config.toml
routed_scale = 1.0
balance_loss = 0.0161
init = "normal"
grad_clip = 2.0
seq_len = 512
Below are experts of layer 3 (counted from 0) of a mixture-of-experts language model. Rows are named router (the router's row for the expert), gate (a neuron's input weights, with its number), up (a neuron's input weights, with its number), down (a neuron's output weights, with its number) and show model dimensions 0-255. Each number is 500 + 40 x the weight over its row's rms, rounded and kept within 0 to 999. Numbers have three digits each.
After each expert's rows: a language model's description of what the expert responds to; "comes after" lists some tokens at least twice as common just before its tokens as in all text. This comes from a sample of Wikipedia text that the model never trained on. Tokens count by the router's weight.

# expert 55
router:507473513459404573533467502488532490527559475485578542524492492429526545463447465493539508525558511519525541462517548452522478471526522481491596490541566495510491459474476422397430461565564544570471465457561487467520449484457472434522499551510442500564499498530535397485554565539499526491476495550521516513515487499518589529550495475543540526499479503464463528517482504510515575490478530490453478472488560513520547488499512528543491439561409502499446455526450490470553468411501523559527504518536523486535521518461520482527458422501509505561559434563455402460545578432517527486457464524527492446537527518543526558479476439488513534518511495469571559491513429442497525571440476511471524452496552504475465481537527519541541524566462482498561503459486449497465491495552424
gate2:475483478480473534481520547541450548459476516481525482402623459446414508529480483500488593511479543444523537572530555449530541480518514436523521530499576505436422526452480477511388536520488538541483510541510499478554424488510471449464478545505478502491431520496584415457505534417455512465451434583472501491485443484521499500480459533458531484461522496605511583508526514523521529463486537444469471494480520480504525450502519510506455431561515474499480449462406504422558532476488510447459520512514501455500527572428584455512543479537466555532546490473514505564509555482547556518518522571525485488477480449550467488514478518486528486545460480510504457494537479480504492543452482508485458477473524423459533532524432487539566520473429493437475517502510485587478478503502567
up2:543472495526466515438496567457453499455549576528579515454446530394480525512502527456460526439493529494452492502404537528503524537503466429512490499530529470473506518476466476530516487528535482478489444514456486462528498501494413458474530494502460485535422556426568451448417509464518494469503538479515538471521538454490497458445552475469538430460499494464579520538482447541505500566472502483500478522483450529510551429552433534517476464503532504568547518516467475450488485464513493478512494495474508480493567466483550482519555552526483505487567556514608522543485464550596524388499516491488549486486434463517553479517457456420508560474545455506480509432550495519509458505506469480514499482459457423491496527497462512434481554595446569450556520456485432515436475446422565
down2:494478514447541460487520479503535544467493513509607522512509555421523517527489474528538608506528469526511532384536450467485503506466457434470486464495485489486507532495531454522474471521569496467436478490512454456493542474500406538534542463483468480488588554550485461566546570591494501499446509454506466529506525555547455498489505581480495490512482480453440563517434489505448610497427453505602532564479487434558436493456465418534516467532551527537457487456408480588487487594539509507496488498506538552534550482492565497458439520505493549525472516493409530422529487473464468521512483530504454548483533496518488525474518469507467522495494514573504434516535482490479461530475499462477452493440496522488485533611442515568456510504499511460558468516472486500466492479536461
What it handles: Single digits 3 to 9 in track lists, coordinates and tables, == section heading marks, and the word piece ute as in flute.
comes after: " | ", ".", "\n\n", "–", "| ", " "

# expert 61
router:451487534427508427502499463524497535523518521530448572555490502548488516456431463462581447506611537514554522498499513492553550461481570514465518556524538510498517506467505471549450452465508538546515471428539505490485457454441524501494483531522471525484495484458509395476517524503539475481512544495536543573596459514534529445554503470462486540404525482456483535569488434521560546434438500463460471490482529573520531450495494520506432514516409502486508493500449459486532460508575561567526516557486509482485481467482473451594523441511461513517460498492544521424534565507507552461502559481465521479532555509453397506478470435567496541485573489515519522479514458545532500500478528510545581439464546472482516593518450537461476457527512488527509476478506462475494573568581464
gate2:494454481443522498524521522478419575517518505508495520540523496527536493466424454482481491503576537443530506497477466504487476457540502514512506470518555475483480452406505507530468536555532466494509440497500484514433426524537490470500510516480517494457488495437505481546496472550551482431503455583467544465465457502522508545549550477444466481450535528557592510503431495535440483436521518400480536456486468492525519454565445565529412455457507454542549544490457491507615517468488497522406522565464563477468531534456434487486526480477455474559500573475595459431523480520514452487467458553434502477577521490462467429568564525458550538496486459480510514496471468550520487557488478483599519479430515460452494515524501406456494542499452541472496529526406529490520476467490540
up2:486515452536449488497458475536529487476485498431482463482494486468486525514521563567480468488477466539513521532499517487522508531492497509549483536514492544538443529562482525483575525484415532476488551546524532508594559453503508547480540562548493485553498527514486516492509513435470492552493558451549495568529587536515510419422390533535511488566491487488426448479581534484536493574499548563450464528446554521443461493490526457441560592539483526453436482510546536510424522479542489510595528452522449526497488500555540550495489469439492509471501513543465584586533497505500566524542510478566502501414465471529488553436455493573478426487493470486482451510521552412503494470523487580457491475574537528571480447516525582527525500466474444530468458514560493487505513493474487
down2:476448504432552493463558465521600469533472480485529460467409501499512469543569475472490494434548485514562499478494490478450440524500527492501533492494461446451582528575518517556528488548526546508494490530574475465452467583512457525493428464522466464438446426493500514541475490503493492530484476482482509558501512484522500470546537490510494464473508536587502411480499531517489535434452425567482524523502494513479468574538496516487443528537477464506462451536548523557557505442530488574529558404598540522483451496384452475519533514556579534512477521413483538513552535459495514453551451489491512490498517554556505471443518485582483509451485497471563475448505494510530559423531577494508448555511427493491547514458564425553521496479476479512476547512464498549525559462522484
What it handles: The digit 2 beginning years like 2016, 2020, and infobox field labels such as Country:, Genre, Years active, medal – first place.
comes after: ", ", "\n", "| ", " | ", "- ", "–"

# expert 47
router:415508588459460521439466444471493513526544543536517486471506495504452530461386487542574465428524485484532522528516540524568559522516533473472499459481493424506558450486546493463447435545535509602506490513579437577500467467462413447433500542569492457531529478498483385457554531485524552496495484568505508505556464528418552482514490442502480432523484466523509576512512503531492527531490508470460472505474601489559490447503469566539494488507484496508480454446391478505505522462529523470499521529518528461514460505500470482487534539494432513474516488501519474460535553519523511510482502494402555439572483423420453488476469509541571516535544497461492535495503518516501548522413499520508576519471500515509473481486476483489586490565475472474499535442538434534457538462536461
gate0:488530492452531519545488520518479526547541485457493505462452513534483528515500437531510511557529542443517522482508468505532567483533571500468515465561506487534467473557451456481427456517545551582497509480478445508508539531472438455513578497526539478485448526472514457521407504472531477461466494545531493508538475503479450479474569473449483549527549398578540475447511509606503473596520560536461488463447528527591503502499467558484515515480542493523574477467438462524540382481542541566494523516486495516487523478501558533493446502459570498501513516567481461473544515547460433492488447588450500443516557421513447456539557488565522466484497506496460481424528454510486498416532517478498594551521532479540561441518494448486537546487431507534488522506440402551505518514519516
up0:508487487546438514446479515522509502533378542518585505536474463509471525492509477474556541493444490512439467559527469504487560489515484500487571480510501467443515481442480505471490496561525531485529473462478478531489491550599453471469433542500565448533491522501446474497496534480520426489498456558458549457572501585480495601443508471563493550601514562488480487552477528490537425474527499485515502526520510479502463543486498529535430511488445485479404450486558502499510525436519492493496536464443529549467524524467413530531494491531461559478430539497501556567475427475494546556485523474505535475483496490393489518494469530546588522530456449561430539482512530488514535421507518487439437487426467481452583445487488514469425479525452583525521536528508446455502527474515577
down0:555488538527509386546480468460437509486475526456455524434510498452543424554463556489481478539522497475470471566507490489503505468512395515526577530505464474523470489556449458497464444455472546483511534493509535508510447493521423529570467559535479564496490526528538456472510555569424530575489493576561492527533552501541525525476485536564566526488513555590439560552443547509464456450493526474503431455451493527534496478550497472410466488530487492477521506558514543554498448550474520553490518519454538519480502573582551535496618505519508487502559443466517466558436487452536483443532526500458577510509462504497481472486505453491536479474504426538533504469492518498411477500471445485521542486551549461477548453471534541566481465500563511526451508516451475488500439580505496
What it handles: Line breaks, list dashes and field names at line starts in infoboxes, such as - Born:, - Country:, Power type, OS grid reference.
comes after: "\n", ")", "\n\n", " =", ";", "-"

# expert 4
router:493417544520524544469441485526570522464509459515534483523426526448449492484512459472535457486498499519526499465516567504515556476562476542423486465438555482542574472443471460502489541470500550507484509473559559431484488525442482420475501457562479549562524485470471493452534459510604507435504514507483453569587481529493449473550504451476456496464482546454458500588465512449442513471435524504454380479546528494525412478544481552524448446523506497514450450476497540470511474499500522498484505454561469463546489489486490503536493475587480528586470438519517524395525560420414525485530555456523486491533523554484458450458475482478493529475507480496544451497545536559530504610481538490466546462473523558487475511555447513528467519533416496561546528492475494486501495504513539
gate0:532460556476542497503537482538601429536436520503449518516446479572556555460513491509525517597567530464527569417447504465493524473499533499518528478457503476527518437509483579488512496538471481486550450488543461567518516517520411512532504518485488529482476543523501506529484468548538437364484516492564446552518535507484477497570460478466525555547483515519517530483488432536516455528475491514482499528506623506517482569498494493536518489510539517430491538516538489419478501483467554509538640495512489524534499482516485516446535452565476491468462429538540474518489515599539538455416558448524524468546504536495526610550464450483540542493525483446532463512456496480507502560419454538432528501489463521497525546507525498452471457534559480475544488565480466467557515519538486
up0:490465518461491493420557510464581438512441586522515503497479472561519469425542489451504497521499460511581537423492465457483478476492487429505487442514543465520476456568507566535486485545459540497467534448491436556508454512515514550498514493517525515452438615462550542437520469418512479467480497450556455497514537457492471489517523415548531507511482496511474470473514535507440386550442482514504493538453526583477551538517494510492558481485504577386517519456482539444440526485491516454536569457502472536468454442425496471555436521561446469479503516462544518500463522526515535505501558443516484453487461499487505575572432431468497472574499543547495526516510495500505559533475492536410547457452463536531477519423515441497436529514557481474523496509538459471492529469533481
down0:488435487551519507527567457502432499391490455489535487472471532521470519475492496506504519514528503467480477475466481504508508559507499444587482567571495517450482508428473536574509427482483465524492534536534554498551500474500451522499520491497516491502561466513501512434436577480478489493471457489514547505549493487461491589496518504506477487497524486447465567533537511466500502493549487525448561428456556548481514479541538576432524525488603472520450490543435518485448488415549551473485425467528602498499474518568478523551445540527557511492501466541535510459461541519536544495568501545534548401583408523515536560589439536511560478535469567438466526507484484567516491440533500528479510559552538467584469552454480536481545499455565466504510528488486509578538501479452492
What it handles: Digits and cells in sports score tables and curling linescores, like 0 or 4, plus word pieces such as w-ore, arb-ore-al, sur-ge.
comes after: " | ", "1", " w", "===", " was", " s"

# expert 50
router:491512528490430532532466555503518567471575506507550551520423404529515535444431508497534441485540535514490459467499548507563596465545476530499487528494553494520552491557482406481457531518501503503475436456513486507517474454504505490510491508484457451505526492522447491461443495526553592441458526573500525528531485533483489522509480467524517529512459480480454509539464568452525483407539502485467443531487580517608550457500489455512480470503483525482495462458499477398525501481622546522522506470541448436530478504462506488543469492546513512443500453503540434442558523521456533511580505477471477496490477579516524498449376525438473483525465483535514537422501439569556458581484445496519519451464501544423439496485440567522513482495522496457524515472525492497426564490503460
gate0:498487515449452492522571497491466489507529488523562459453432465525465462540532454543509478514525487490531496500485549439565618505589469483405486465540498504496427396485512451515510553538559465551522541516600452508520503471511490433519473516589423478555519483503513499552512523506533516447485533551497524515482461451548494565484478444483476551488492506459560423424444510590535527422510475510434514487523498477519500537502531542513573517524464416446497538564560522463527492451570469497522524521535492500501399533497486512488570525457523540464447555498495486507574461482463481525511477498510524438513491492535536542460535498529557392565498517471452466455454519520506532554490535548517580548425464492493525492503551500443528556437445476506547509508531549562484468477495485
up0:479488550481546463481462431480499450489527520549475574526581525495529556494531456463521524484408529527526529533473431572456459501460570457501539570510513483530554597543478474540533447502443573429541472514457551498474557454472500496485507454420504483487486511491497494489489438483464540543475416445487456422504497487458514455497533507510498471489561531506479578538530505450541488526444538502505575536441440575451540529422489486496490494520513549541440474468443490546450506498473513508546438508467481500506577516512526472483474451553536448579538499435501507518397517455563560434508463449544496515469498534472450452531460503508471592525551491463579550498511539469415520456504472485527492506556568469509482520468451480519486466524547509567480561459442519492480518551424522
down0:419512470478553540444499506540474468440512532508584457501502434592464541493464493469463501489479503527477533463566533414470588521469512519550515505516462562471456489468553500501456537470562524557546510516499467496509492508512581435491554444476496501482512449456521526562511596545496469420520483589480470468486517624477507506481548485565462518492512538492532513567484535464531567530453457521536514510474460534475549519545481532472540472477449522464478591522554504500501531481464578436453469458535499504483346475506513483571502398542497455495479456547501524472537516494510512512514477472441538424507412445525475491545476523500491560517409582505482467507497549580455514462544509475550480495458499527447510562477504468514483472475462523488521506487544478529465469469446533
What it handles: Commas after numbers in dates or lists, final pieces of years like 2016 or 1969, and the piece is in Corvallis.
comes after: "1", "2", "6", "29", "15", "27"

# expert 3
router:471453460461458489500443488519564544489548477462574538521371490419506539481466498427555466472515553502556515524481491458519566517527474504473576477479534442494467498440504476398491480463517446573438454430528505551522397516451391438492498546560460499550516495513534451483561519519567482467478517553512529475527451528473575508531485508531510482502440509490485514481450472467508552504489538486477497541498559538554527505540491563545433447510469477536493477457443462493514449459533520518499505515525462459540445430446467539472533473555436504565561509532468494473545581440469546481519526468582457445517500487501504540448467502477514549511567534400537565444530463531520525526425456508546524508494526510453457500474464470480496489584463487513515548479486461460512532569524498
gate0:493437537426537489499444510485526497517492522520537622528507530530512484451523417459427468467554520495483554494536458502454475533543557514452567467443503496613556493510575434515506580544421484484435494432516465554432468515484478408435461452513474521476529492497507481547512502505445574534481479485496496470508480501524436471535492575556526446469481479467451480535529497493498524528497527535500435485505486442510517538521498502503483474504479491469476483512460507539515473423517547568526499484514500463419479514440543539487598458522515451559516521482465547429502523454490614487524487469510504497561439533434515493467486448606441546511518510519438436474544457492490580457470543478462463517548422459558449572539477515452465463485427488498536521518450457461490498474506492
up0:483570484625507496517579523517453527424509484472482419461428492468524492528498524532522533513488555546527416528495500515505507437451466505563461451595478506449410411496423480472413411464573529590493507498499482423553531489539531575537526550504536533484473477532445477461487487443508489502539534539559529527460526454483536506507508435462524516523467487424526488466467502503488524466444521502470541518456512498488515531507441554509528520525501565558580516502501456524483516543503487390491547500541538498582492480459507465570466512481476540432528533523513527501511453498506434508561503487518479511437518433568442500581537540429537491473502492483559472522477508523444455530513438475559519492412531503508557520464555455532513512508548488549512492442536443544454495512509508
down0:490479514458500530480529464448548506482480522456531542488485470509599470495550507485584505545572532498484450473497570487510520541539473507583463570492538553589445501565483430569491506514557537542445480502512498561525498488585435487439522433471476522467464451485472515543494519530491486441455502439453535486507514564470560492545504530535512546500502553540479515554414570493511521446470435483548475538500478486438559466448504533548487545536540545566543529464550486483522500548502537433465560472502503489503546514500486507491509520531564544452468478451498524454385465458502496447468467462489488494466420432546532507468514458494447554516468481541557564471482516638560450568423462529528556472520498554484498533477480536509530467497526542523530574484506526477483456452437532
What it handles: Standalone one- and two-digit numbers in tables, dates, scores and coordinates, such as 18 August, 71.36, 46°; also "Scientific classification" headers.
comes after: " | ", " ", "| ", " (", "–", ": "